Weights of a small mixture-of-experts language model, trained from scratch on English Wikipedia.
Size: 10 layers, width 128, vocabulary 1024, 22.1M parameters.
Experts: 128 experts in each of 10 layers, 6 picks a token.
Training: a variant of Muon for the experts, 295M tokens.
Below are experts of layer 2 (counted from 0) of a mixture-of-experts language model. Rows are named router (the router's row for the expert), down (a neuron's output weights, with its number) and show model dimensions 0-127. Each number is 200 + 20 x the weight over its row's rms, rounded and kept within 0 to 999.
After each expert's rows: a language model's description of what the expert responds to; "comes before" lists some tokens at least twice as common just after its tokens as in all text. This comes from a sample of Wikipedia text that the model never trained on. Tokens count by the router's weight.

# expert 3
router,220,226,207,190,215,219,189,194,195,207,191,228,193,178,178,189,208,194,213,232,163,181,175,193,205,207,174,226,203,208,181,171,245,221,192,198,222,195,217,209,255,195,181,203,217,206,205,227,182,205,228,210,248,200,184,194,192,211,205,189,215,200,176,180,184,216,208,203,210,218,188,219,196,156,193,175,227,211,216,226,189,216,200,167,207,196,178,212,213,229,200,204,225,196,228,188,191,213,222,174,189,215,210,175,167,199,204,199,190,258,196,225,189,189,206,144,214,218,190,226,174,183,241,203,191,241,196,210
down0,202,194,213,202,208,229,195,206,199,205,227,198,195,180,182,205,222,247,219,200,172,210,214,212,192,206,203,184,199,216,187,203,209,214,206,200,214,200,203,185,186,214,209,163,204,194,234,216,188,212,273,193,229,242,193,212,186,200,201,182,226,236,197,187,206,202,165,198,186,187,207,203,159,209,185,163,175,212,198,212,188,216,219,159,189,180,236,215,184,185,156,202,237,179,171,189,184,209,182,220,224,180,223,222,201,201,211,197,194,211,187,158,193,208,179,161,161,233,186,196,220,175,235,207,208,205,214,201
What it handles: Word-final suffix pieces completing nouns, especially plural -s in sports team names and tables, e.g. -ion, -ation, -ers, -ies.
comes before: " |", ",", " of", "\n", " and", "."

# expert 50
router,224,182,195,204,194,222,175,228,194,193,206,187,189,195,202,209,214,205,209,199,194,207,210,241,227,203,223,213,245,173,182,192,179,220,236,230,220,187,194,213,209,182,185,208,231,212,193,201,205,201,172,226,206,192,187,159,233,192,213,185,182,230,183,217,171,173,216,176,220,206,176,195,200,186,162,161,209,242,234,204,207,199,168,186,178,226,191,183,214,198,180,207,223,171,158,185,206,193,196,209,193,254,191,160,217,214,185,215,192,226,194,212,224,211,192,177,216,226,201,197,191,173,227,234,206,185,209,187
down0,189,195,184,219,204,233,219,162,195,198,213,211,194,163,190,194,178,205,233,227,193,184,220,201,235,202,208,210,205,174,184,223,203,198,215,195,178,228,207,191,186,191,222,167,184,206,196,218,184,180,187,201,209,218,212,179,253,183,225,198,215,211,212,206,177,204,212,202,179,172,186,225,172,201,171,228,213,231,227,219,190,185,219,197,176,215,187,208,200,195,192,174,179,208,219,250,219,228,198,193,171,211,232,208,198,155,227,209,183,183,208,194,236,176,242,209,204,190,233,172,162,209,201,191,201,156,185,204
What it handles: Suffix or final pieces like ist, um, am, ord, oup, often in names and nouns, as in lyricist, Tyumen, Records.
comes before: "s", " of", "ent", ":", "ed", "\n"

# expert 20
router,208,208,205,199,198,197,211,200,182,227,223,196,194,191,205,204,208,178,179,195,235,177,222,250,178,168,160,226,177,184,203,210,225,175,230,140,215,217,221,204,192,184,191,233,189,177,182,198,202,193,204,189,166,197,198,187,221,194,177,244,182,214,222,180,219,198,222,166,212,244,195,246,194,182,221,193,204,203,235,167,194,201,201,206,212,208,188,224,202,190,196,202,182,182,196,207,241,171,206,230,228,229,204,214,201,235,175,188,217,196,193,212,188,196,166,191,178,211,223,225,195,179,208,215,202,221,182,202
down0,237,192,169,210,227,219,182,198,214,195,203,181,243,207,226,169,203,170,228,200,180,218,183,190,175,221,213,165,228,204,211,199,174,236,211,218,187,182,214,201,174,187,199,191,178,215,204,205,206,196,209,196,173,211,200,215,221,195,188,183,212,216,214,177,233,176,217,216,185,173,203,164,210,189,198,216,204,198,172,198,143,195,242,211,228,215,221,192,226,229,176,226,207,206,219,197,167,190,193,157,154,169,220,162,214,191,212,196,225,218,206,198,202,182,195,176,210,198,213,191,220,186,195,180,190,205,233,207
What it handles: Inner word pieces with v, ut, ot, ik, ev, iss, plus stems like includ, serv, elect, as in Miliutin, Malik, received.
comes before: "ed", "e", "ion", "es", "ing", "ions"

# expert 44
router,226,211,242,210,222,159,212,195,165,203,194,185,178,201,182,198,183,214,217,212,216,202,195,219,210,183,183,184,197,167,191,214,180,169,206,211,220,181,219,213,230,188,181,190,200,207,166,191,190,202,179,209,224,163,206,203,213,241,163,225,220,171,203,222,224,185,204,201,232,205,182,178,218,192,249,188,245,199,177,205,178,197,195,176,198,212,204,200,184,244,179,231,208,229,192,219,172,221,177,162,215,220,175,206,188,233,196,195,191,203,220,208,196,210,183,173,241,222,213,223,184,198,169,192,201,214,201,211
down0,211,176,206,198,189,201,187,198,201,210,170,183,197,189,192,202,192,192,193,185,230,192,192,164,208,192,169,212,207,203,196,208,186,173,222,196,193,247,196,217,212,224,194,251,187,210,201,212,191,193,203,206,249,211,224,218,200,181,204,183,192,176,178,175,190,175,174,206,199,184,218,223,194,193,226,228,190,197,217,206,180,225,199,212,199,211,199,162,213,160,195,216,183,215,201,203,198,178,182,181,182,176,206,212,188,200,206,201,203,204,198,196,215,235,210,220,178,229,249,235,201,280,211,174,165,150,177,197
What it handles: Single digits and short number pieces in figures, dates, tables, formulas and coordinates, as in Cl2, 1891, 3:38.
comes before: " |", ".", "–", ",", "7", "9"

# expert 9
router,237,212,204,193,185,233,188,210,176,187,188,197,152,209,225,198,209,207,205,199,235,168,176,201,159,202,185,220,214,195,212,218,245,196,184,162,237,240,200,219,194,184,194,203,207,270,209,191,221,210,181,192,206,226,180,217,206,215,165,214,182,185,205,188,200,201,185,173,198,194,205,214,214,213,169,192,207,220,242,215,198,226,184,214,182,203,191,199,201,220,240,193,233,199,228,183,183,196,209,211,161,205,194,198,175,197,211,213,184,210,203,227,193,197,187,188,205,222,224,223,211,192,249,215,192,194,185,233
down0,241,222,180,203,202,185,193,178,233,178,202,224,170,180,178,210,209,185,191,193,199,207,189,186,195,212,214,193,220,195,213,207,224,219,190,204,193,220,237,191,177,211,225,190,190,199,181,167,223,217,157,192,178,199,184,225,238,169,182,193,219,209,201,238,196,200,173,221,201,170,177,203,224,185,206,213,230,234,191,190,196,169,208,168,205,231,173,192,205,193,200,173,233,196,196,176,180,192,201,238,209,207,216,233,180,188,206,157,175,175,193,159,216,206,204,236,204,225,209,214,204,174,235,185,196,194,159,202
What it handles: Month names in dates, often in tables or sports seasons (January, December, Feb), plus word pieces like areer, ion, mon-th.
comes before: " ", " of", "ruary", "s", "ing", " in"

# expert 59
router,217,183,203,198,210,191,193,213,184,197,219,176,215,189,169,176,221,212,213,210,211,182,182,230,202,185,185,220,183,213,222,219,193,182,209,233,213,191,168,209,199,216,183,237,237,222,208,240,202,175,194,184,182,176,211,167,222,194,153,199,178,211,207,188,200,176,187,190,154,238,179,192,200,208,244,209,223,189,223,213,198,181,193,229,204,190,173,188,194,216,208,212,199,235,186,197,206,206,223,121,202,204,183,187,179,204,187,183,219,204,205,215,213,206,176,208,218,150,207,220,184,184,222,226,208,211,208,204
down0,201,195,211,205,199,193,178,207,202,190,189,190,194,181,170,237,209,228,228,192,227,187,195,208,222,203,193,220,194,195,193,176,192,195,219,202,184,225,221,192,186,196,222,225,188,179,202,182,191,191,206,172,202,183,183,226,202,206,202,211,196,184,157,171,188,208,238,220,216,178,226,222,233,160,166,199,202,197,179,183,183,195,212,210,194,219,192,195,221,169,239,220,200,186,193,177,231,161,161,190,197,190,211,229,194,250,224,195,235,203,173,205,238,179,218,206,157,191,211,230,194,172,223,190,181,183,166,162
What it handles: Prepositions linking noun phrases, such as of, in, for, by, with, from, usually followed by the, a or his.
comes before: " the", " a", " his", " an", " M", "mer"

# expert 62
router,210,223,207,164,204,194,173,187,195,178,188,214,180,246,180,202,178,182,211,201,228,204,220,219,194,201,202,182,174,212,177,209,208,238,171,231,214,180,215,196,226,190,197,210,193,235,211,215,180,218,222,234,224,235,219,204,204,202,186,207,193,188,211,203,172,223,202,218,210,213,147,219,175,184,195,188,214,213,186,185,179,198,196,206,184,179,177,213,214,237,223,185,216,159,162,190,167,208,193,223,190,206,165,186,156,219,201,201,191,227,198,203,192,155,196,183,233,225,216,204,171,202,214,187,185,192,232,220
down0,226,234,161,195,211,193,209,165,211,195,172,228,222,208,192,225,186,198,184,225,160,183,165,211,169,165,182,185,207,173,196,200,185,202,180,193,202,208,206,205,221,173,190,184,182,199,177,239,216,195,163,192,217,239,198,205,181,207,217,172,217,209,217,196,194,158,193,215,208,212,193,177,177,177,201,211,185,227,236,190,186,166,190,225,228,186,179,179,199,194,201,221,214,174,214,209,213,158,165,208,154,179,209,202,199,173,195,189,163,198,203,224,220,220,192,183,209,227,181,192,215,187,186,233,200,199,219,188
What it handles: Final noun pieces like le, ity, ation, chool, as in example, jingle, University, before of or commas.
comes before: " of", ",", " in", ".", " and", ".\n\n"

# expert 10
router,206,181,214,177,214,195,208,203,170,237,215,183,194,191,180,181,188,193,212,178,213,184,217,201,182,192,210,216,175,217,219,176,202,220,205,232,208,199,153,206,175,198,196,248,217,189,222,198,194,178,215,174,192,174,222,199,226,187,166,218,198,212,190,192,177,180,200,219,155,231,173,191,242,185,234,191,223,180,196,198,188,198,199,247,216,164,155,204,222,221,220,222,212,205,186,224,211,224,199,135,202,199,198,184,172,191,206,221,202,205,222,197,221,216,166,212,204,188,198,204,194,214,207,227,226,213,207,199
down0,234,190,166,211,240,227,216,196,208,191,219,222,172,190,203,193,189,202,162,183,212,210,191,205,197,252,192,233,222,203,195,174,195,184,162,236,183,188,243,231,190,240,202,178,184,179,202,191,224,205,173,174,167,198,182,200,168,185,206,195,180,209,229,196,177,217,197,167,197,205,206,197,171,173,198,164,199,191,218,238,189,207,189,207,175,205,176,190,204,221,212,177,185,212,183,190,195,197,225,187,224,193,214,225,198,206,168,201,201,220,187,223,189,204,199,225,199,180,186,183,208,218,198,198,160,191,253,195
What it handles: Prepositions after a noun or verb, mostly of, in, to, for, by, on, as in church of, Minister of, died in.
comes before: " the", " a", " his", " an", " M", " S"

# expert 4
router,208,184,211,214,210,207,183,202,187,195,210,198,213,234,189,199,204,222,218,224,203,172,204,209,193,183,228,190,167,202,208,178,217,225,180,215,237,229,189,214,198,150,185,222,206,205,155,211,204,188,235,197,235,182,172,178,212,199,206,188,203,193,222,233,220,171,189,200,210,199,188,229,232,184,216,181,156,205,184,211,180,195,190,170,185,190,188,229,226,199,211,197,216,184,205,174,178,198,225,188,210,218,195,177,195,191,144,159,178,226,195,199,191,173,205,208,188,173,193,183,226,234,212,151,200,235,208,211
down0,196,180,201,208,214,203,239,201,218,143,211,230,217,220,210,216,257,208,197,212,161,242,217,206,172,224,193,202,183,180,174,187,224,201,201,199,189,209,194,212,234,166,188,214,191,160,225,197,189,225,215,193,207,236,176,209,182,182,187,200,211,228,178,185,176,249,168,218,214,215,203,202,188,210,197,190,208,209,217,186,185,181,225,188,192,197,181,195,160,234,229,177,209,207,182,218,198,168,195,207,167,207,223,200,208,204,201,210,158,203,186,208,204,223,188,213,180,190,224,187,179,168,220,199,182,215,202,189
What it handles: Word-final suffix pieces ending a longer word, mostly -ing, -ed, -ation, -ated, also -il in until and Council.
comes before: " to", " in", " by", " on", " of", " the"

# expert 40
router,212,189,204,216,217,194,209,210,203,188,200,211,191,224,161,205,157,230,203,215,153,167,193,192,200,204,202,213,170,192,183,192,181,189,205,203,215,215,191,196,192,179,190,187,230,201,208,204,202,185,176,200,176,193,200,244,211,223,161,209,197,208,204,185,208,204,171,204,209,217,202,180,216,188,234,185,225,228,188,210,189,195,168,180,214,176,202,177,211,196,190,226,195,210,191,204,215,182,218,207,236,201,192,204,226,232,187,207,200,215,196,232,196,234,222,182,264,244,218,237,205,183,238,146,209,228,229,186
down0,168,212,169,213,198,183,207,192,195,214,216,186,188,177,198,195,194,165,205,198,166,201,194,199,183,147,170,222,204,217,184,221,237,203,184,225,215,198,211,184,206,263,160,177,224,178,196,223,202,235,183,223,196,215,216,204,209,212,179,231,208,187,167,227,221,181,189,188,193,188,176,193,206,211,229,216,185,198,189,197,188,180,207,172,247,199,198,194,184,223,219,199,198,182,244,227,192,206,201,210,205,183,209,205,199,164,188,229,211,219,213,158,195,195,226,163,211,198,190,201,181,186,220,235,231,220,203,198
What it handles: Stem-final pieces like -est, -ase, -ir, -er, -and, -oup, often before further suffixes, as in phase, firm, border, thunder.
comes before: "ed", "s", "ing", " of", " in", " to"

# expert 63
router,203,173,207,218,178,167,152,193,197,210,216,190,143,228,228,189,204,232,187,208,211,183,229,212,217,176,199,221,192,226,218,222,219,214,181,203,204,228,224,182,218,156,186,201,224,224,210,234,188,204,218,170,199,231,219,226,211,229,206,225,260,203,201,181,174,192,200,213,191,169,193,200,197,182,180,185,204,179,223,227,214,208,172,215,207,212,218,216,208,186,181,236,170,219,186,180,195,212,216,204,211,219,197,168,213,178,177,233,187,204,185,225,184,216,182,211,206,187,211,192,178,196,180,199,198,195,220,220
down0,200,190,178,192,188,213,216,226,164,145,241,147,177,219,181,183,214,169,182,171,211,189,218,196,234,210,219,219,210,190,191,191,206,214,210,234,172,186,237,213,217,240,209,182,215,218,196,194,190,172,225,224,236,185,234,221,202,211,210,163,189,195,190,224,194,209,217,208,198,208,214,193,196,190,202,194,214,185,225,202,175,210,183,223,200,185,195,174,181,160,197,168,203,199,182,183,196,244,222,222,218,206,195,192,200,216,209,229,214,174,174,183,183,220,188,196,181,202,198,203,198,200,156,225,206,218,221,196
What it handles: Articles and determiners like the, a, his, its, their, which after prepositions or verbs, just before a noun.
comes before: " s", " m", " f", " c", " p", " b"

# expert 26
router,213,218,225,204,182,194,212,202,197,198,210,195,207,217,200,149,206,217,175,218,185,181,201,243,201,167,208,235,207,161,205,162,191,216,168,172,202,175,186,134,215,166,205,200,214,206,187,225,210,180,176,183,184,166,191,224,217,237,210,193,228,215,202,209,177,163,233,170,187,207,191,199,216,182,213,189,215,185,190,180,205,181,190,205,223,202,215,170,178,190,226,203,231,186,213,214,214,202,200,204,217,201,187,177,204,207,210,220,177,197,210,230,206,194,203,213,201,182,219,248,162,208,193,230,205,203,209,234
down0,201,165,192,205,184,209,219,223,225,210,190,197,211,147,225,199,219,221,219,233,223,197,173,213,220,241,173,202,239,210,190,227,166,217,238,201,193,210,171,219,223,203,166,181,239,202,229,196,206,202,186,195,209,202,199,197,234,189,188,191,185,198,205,196,194,184,201,212,217,216,190,194,170,189,172,237,210,171,198,172,207,192,196,220,197,241,195,201,211,208,205,230,228,180,183,212,214,203,200,177,189,183,223,187,189,181,220,197,203,190,215,188,218,190,211,230,156,189,178,212,166,212,201,158,243,170,214,202
What it handles: Line breaks, table bars and list dashes starting rows or items, plus such/also/ost in prose, as in such as, hosted.
comes before: "|", "-", " ", " as", "|---|---|---|---", "ed"

# expert 46
router,212,204,204,167,179,215,194,200,198,187,216,205,196,206,161,202,152,179,166,183,174,217,189,209,187,178,207,209,231,187,182,221,195,190,195,197,193,253,173,184,244,225,187,188,205,205,189,195,205,173,224,181,233,190,274,219,222,192,219,192,244,207,165,193,222,215,215,197,159,219,217,184,185,196,176,186,169,206,202,179,193,202,200,220,206,185,184,198,207,222,186,201,195,167,182,210,179,171,186,213,201,220,206,223,198,209,182,211,240,215,210,221,184,168,177,200,203,201,218,196,203,202,197,210,154,201,202,192
down0,196,178,199,203,226,204,183,204,185,147,199,195,207,208,192,223,192,189,190,221,196,227,215,166,197,206,197,200,196,204,207,184,177,216,199,205,218,197,192,180,164,187,228,173,219,226,212,211,197,201,186,211,218,206,209,207,193,145,206,178,189,208,205,207,162,240,247,181,236,203,199,183,186,212,202,183,220,192,191,235,206,163,182,243,198,169,188,220,169,190,174,162,188,200,211,174,180,181,189,198,186,204,204,208,183,201,224,226,190,214,173,187,183,235,222,203,225,200,210,168,180,177,201,196,189,178,243,245
What it handles: Pieces re and er inside words like acre, greater, cornerstone, plus prefixes pre, pro, ro, line breaks, and degree or second marks in coordinates.
comes before: "-", "t", "c", "g", "y", "v"

# expert 27
router,200,185,208,202,233,173,169,197,187,194,185,190,174,216,182,182,181,188,212,150,201,173,219,195,169,215,209,237,199,204,211,181,223,181,187,190,182,200,193,179,203,223,191,203,217,170,201,191,149,185,207,191,188,189,199,218,209,217,208,253,189,217,202,196,189,190,213,202,202,230,181,220,227,175,170,209,211,211,231,185,192,212,200,233,209,172,178,184,208,201,213,167,216,214,210,179,188,195,213,163,194,206,171,185,191,220,197,246,197,234,182,205,216,180,229,215,237,183,234,233,173,210,235,202,181,211,166,187
down0,218,251,215,190,206,195,199,195,187,200,226,197,232,216,216,221,170,195,201,223,220,176,224,198,171,212,179,238,180,219,201,242,157,188,179,185,207,208,223,161,189,212,162,212,209,202,192,210,177,194,184,216,178,229,221,194,168,177,198,186,172,193,206,169,198,219,188,207,212,212,206,185,182,181,193,183,211,217,188,190,189,211,212,202,204,211,205,192,196,202,169,200,195,190,211,201,222,171,160,213,171,201,239,201,224,223,204,244,192,201,181,200,144,213,194,194,220,207,232,185,162,170,166,180,181,179,202,205
What it handles: Periods, colons, semicolons, table pipes and dashes ending a clause or field, e.g. Born:, Slogan:, sentence-final periods.
comes before: " ", " The", "-", " He", " A", " In"

# expert 42
router,217,169,202,222,188,231,206,192,185,193,208,206,228,184,181,207,214,197,170,196,199,194,194,214,233,193,207,219,187,201,210,186,192,183,176,195,218,219,234,185,201,178,196,217,209,186,204,192,146,154,228,179,221,193,215,192,215,195,174,217,221,220,217,218,219,185,219,202,184,159,174,201,225,231,189,235,237,198,199,176,217,194,197,214,171,207,216,197,195,212,205,220,187,213,223,192,226,198,220,195,168,214,155,212,198,190,160,208,189,241,214,198,204,158,226,187,201,213,172,194,221,181,193,196,194,261,229,217
down0,192,238,173,212,186,194,215,210,203,175,215,206,189,181,217,195,193,170,208,235,209,235,207,226,209,211,198,193,188,196,219,203,180,214,180,179,200,212,196,192,202,199,222,222,199,174,227,198,203,183,226,175,193,199,195,208,202,155,221,183,213,185,181,185,200,228,164,205,195,231,197,210,186,183,204,256,192,185,193,190,179,201,196,246,165,194,228,230,214,192,167,249,202,251,249,228,189,198,177,208,169,184,217,219,178,186,209,228,203,178,217,199,191,227,235,204,220,202,196,177,224,210,195,202,221,181,210,215
What it handles: Verb ending ed after a stem (tensioned, coined, influenced), possessive 's and apostrophes, plus and, quotes, his, its.
comes before: " by", " to", " in", " as", " the", " that"

# expert 32
router,209,183,206,180,213,203,192,186,181,207,201,186,201,199,169,179,199,198,193,194,230,168,243,223,216,179,213,209,198,228,165,177,204,201,191,171,190,210,180,226,219,177,163,212,212,211,209,223,186,186,219,180,208,224,192,229,249,220,181,215,225,178,219,201,174,186,233,179,196,197,193,188,187,170,182,220,192,197,185,209,233,203,190,219,198,194,205,227,193,201,220,213,197,230,204,192,199,194,216,176,221,221,199,187,256,210,184,231,195,205,225,220,203,207,170,203,216,228,217,192,162,267,211,228,186,193,200,236
down0,190,180,220,199,194,197,193,212,192,194,202,163,224,230,185,201,202,213,182,187,134,233,216,184,230,223,211,193,180,201,191,197,185,208,231,175,196,183,191,197,188,232,214,161,157,207,154,163,251,210,235,219,208,227,205,208,193,197,198,223,186,200,193,195,182,200,205,204,253,194,232,199,203,199,182,209,201,191,205,253,224,189,195,185,171,223,207,190,199,240,194,200,177,232,224,201,210,206,223,205,195,220,201,183,207,221,177,186,187,219,193,212,179,171,215,175,179,210,204,189,223,224,191,213,193,198,212,209
What it handles: Closing brackets, line breaks, table bars and function words like the, in, a, as in (/de/) and via the Panama.
comes before: "-", "|", " ", " S", " B", " M"

# expert 16
router,227,170,214,187,217,216,224,186,178,213,172,178,203,194,185,214,164,236,196,213,215,163,248,195,201,186,181,200,206,240,206,231,179,212,207,181,205,208,198,162,222,170,180,196,235,198,184,212,219,167,210,191,190,199,205,208,230,194,206,226,196,201,230,214,183,206,194,158,219,187,218,200,179,208,177,215,154,213,196,197,185,244,188,208,206,196,174,218,210,248,169,196,190,165,229,197,211,170,184,187,210,219,214,177,190,197,173,198,210,225,214,214,212,203,181,203,205,205,227,208,183,193,176,155,220,197,180,199
down0,196,184,228,220,173,183,200,190,208,200,192,175,220,218,201,202,214,229,229,209,213,201,200,184,230,203,196,210,198,214,258,224,213,168,194,184,168,169,165,204,191,188,184,194,155,225,230,197,190,171,162,214,210,213,200,191,191,206,218,191,221,199,222,193,237,190,167,193,191,193,200,168,213,209,184,197,213,209,198,209,218,154,176,206,244,175,190,228,183,221,239,200,197,194,205,176,200,211,198,188,175,215,196,198,193,224,207,201,199,178,198,189,212,231,231,225,189,219,236,176,147,204,208,168,194,196,172,209
What it handles: Pipe separators, blank cells and semicolons in tables and results listings, often beside numbers, such as | 3 | or Race 1; Race 2.
comes before: " ", "0", "1", " —", " |\n", "3"

# expert 61
router,202,203,204,198,210,233,218,178,175,194,200,196,208,203,185,210,205,205,183,200,200,187,200,224,216,182,239,215,203,179,182,205,178,186,205,199,241,203,220,206,250,189,203,208,233,201,212,210,179,221,197,230,223,197,196,207,214,242,230,211,199,185,210,211,201,184,171,199,194,214,216,202,196,231,183,207,267,198,217,204,197,189,189,222,194,202,195,179,193,219,217,207,244,177,194,164,186,224,213,172,184,190,192,198,182,191,207,206,188,218,186,216,227,206,199,132,212,188,214,194,215,142,225,219,206,251,211,230
down0,175,215,226,225,199,180,173,170,209,198,199,209,179,171,225,211,207,183,220,200,199,207,256,177,178,187,198,199,194,206,183,194,196,194,145,218,166,209,178,195,209,206,232,196,168,191,199,222,200,199,212,179,215,233,187,205,182,228,207,199,200,191,202,180,188,182,210,211,189,212,218,224,224,174,217,198,210,187,211,221,210,198,201,188,230,191,193,184,173,143,199,205,194,198,220,192,180,243,191,173,221,196,186,219,211,171,237,227,247,198,180,189,216,220,210,179,228,214,182,219,158,224,202,192,213,196,238,228
What it handles: Punctuation, percent signs, digits, pipes and spaces in stats tables and election results, plus ame in Name headings, like 83.19%, |, ;.
comes before: " |", " ", " |\n", "0", ";", "1"

# expert 30
router,230,194,228,178,193,187,217,191,168,213,224,202,185,200,190,212,215,187,188,211,226,174,198,212,218,210,197,185,223,201,207,172,223,176,176,194,199,227,181,214,204,205,181,215,189,187,228,225,207,195,235,233,188,202,227,201,235,190,230,227,201,208,180,186,168,194,182,168,200,199,215,249,237,190,175,222,215,217,206,211,205,197,195,210,192,162,214,215,217,195,194,220,187,213,193,204,194,165,219,206,211,235,185,195,151,192,151,190,219,221,227,236,187,170,174,169,208,210,218,199,185,186,162,170,206,192,188,232
down0,201,191,215,208,159,177,206,176,229,214,200,175,214,197,188,228,221,209,182,197,196,204,203,176,189,188,234,191,184,242,202,191,190,218,202,198,218,213,209,193,193,203,188,184,199,154,239,177,217,182,214,177,223,198,197,190,208,151,206,200,218,192,193,187,214,194,165,220,193,224,181,211,207,189,164,237,192,224,240,251,213,223,220,235,203,194,225,205,228,193,176,221,182,177,248,217,186,197,202,197,195,203,201,189,174,190,162,219,217,212,226,195,191,178,235,178,207,206,184,205,179,232,197,192,194,187,199,241
What it handles: Bare space tokens right before numbers and years, in table cells after pipes, dates, and measurements like 2025, 1362, 400.
comes before: "20", "19", "1", "18", "4", "3"

# expert 39
router,209,221,217,180,220,206,204,190,193,219,208,184,219,206,160,220,226,227,219,204,208,182,209,219,219,192,175,188,218,179,163,209,188,187,193,202,218,174,178,204,228,187,159,204,206,177,207,234,186,180,188,208,192,164,220,221,235,234,218,204,189,202,225,220,178,184,185,166,207,215,205,233,197,195,204,214,207,235,198,203,180,199,203,195,213,184,223,198,235,218,182,231,206,218,192,212,205,153,204,169,217,221,195,207,173,194,175,198,217,237,231,219,210,196,189,145,221,222,233,196,215,201,175,194,201,229,170,228
down0,175,248,206,209,209,235,204,201,176,208,202,171,194,188,167,169,187,227,186,216,185,186,189,212,222,221,199,142,194,179,193,172,201,204,203,179,231,207,211,162,207,208,213,188,190,237,218,188,197,205,190,229,163,241,220,225,208,178,190,202,199,198,214,187,225,171,178,216,184,211,201,185,190,220,186,191,227,193,209,218,230,225,204,194,184,198,210,221,154,240,228,190,205,208,221,196,225,187,205,200,174,185,226,202,199,210,173,182,190,216,202,213,196,219,185,215,220,229,158,191,190,173,237,232,192,187,216,189
What it handles: Digits and the space before a number, mostly in tables and statistics, e.g. Top 10, over 30 years, scores.
comes before: " |", "1", "0", "3", "20", "2"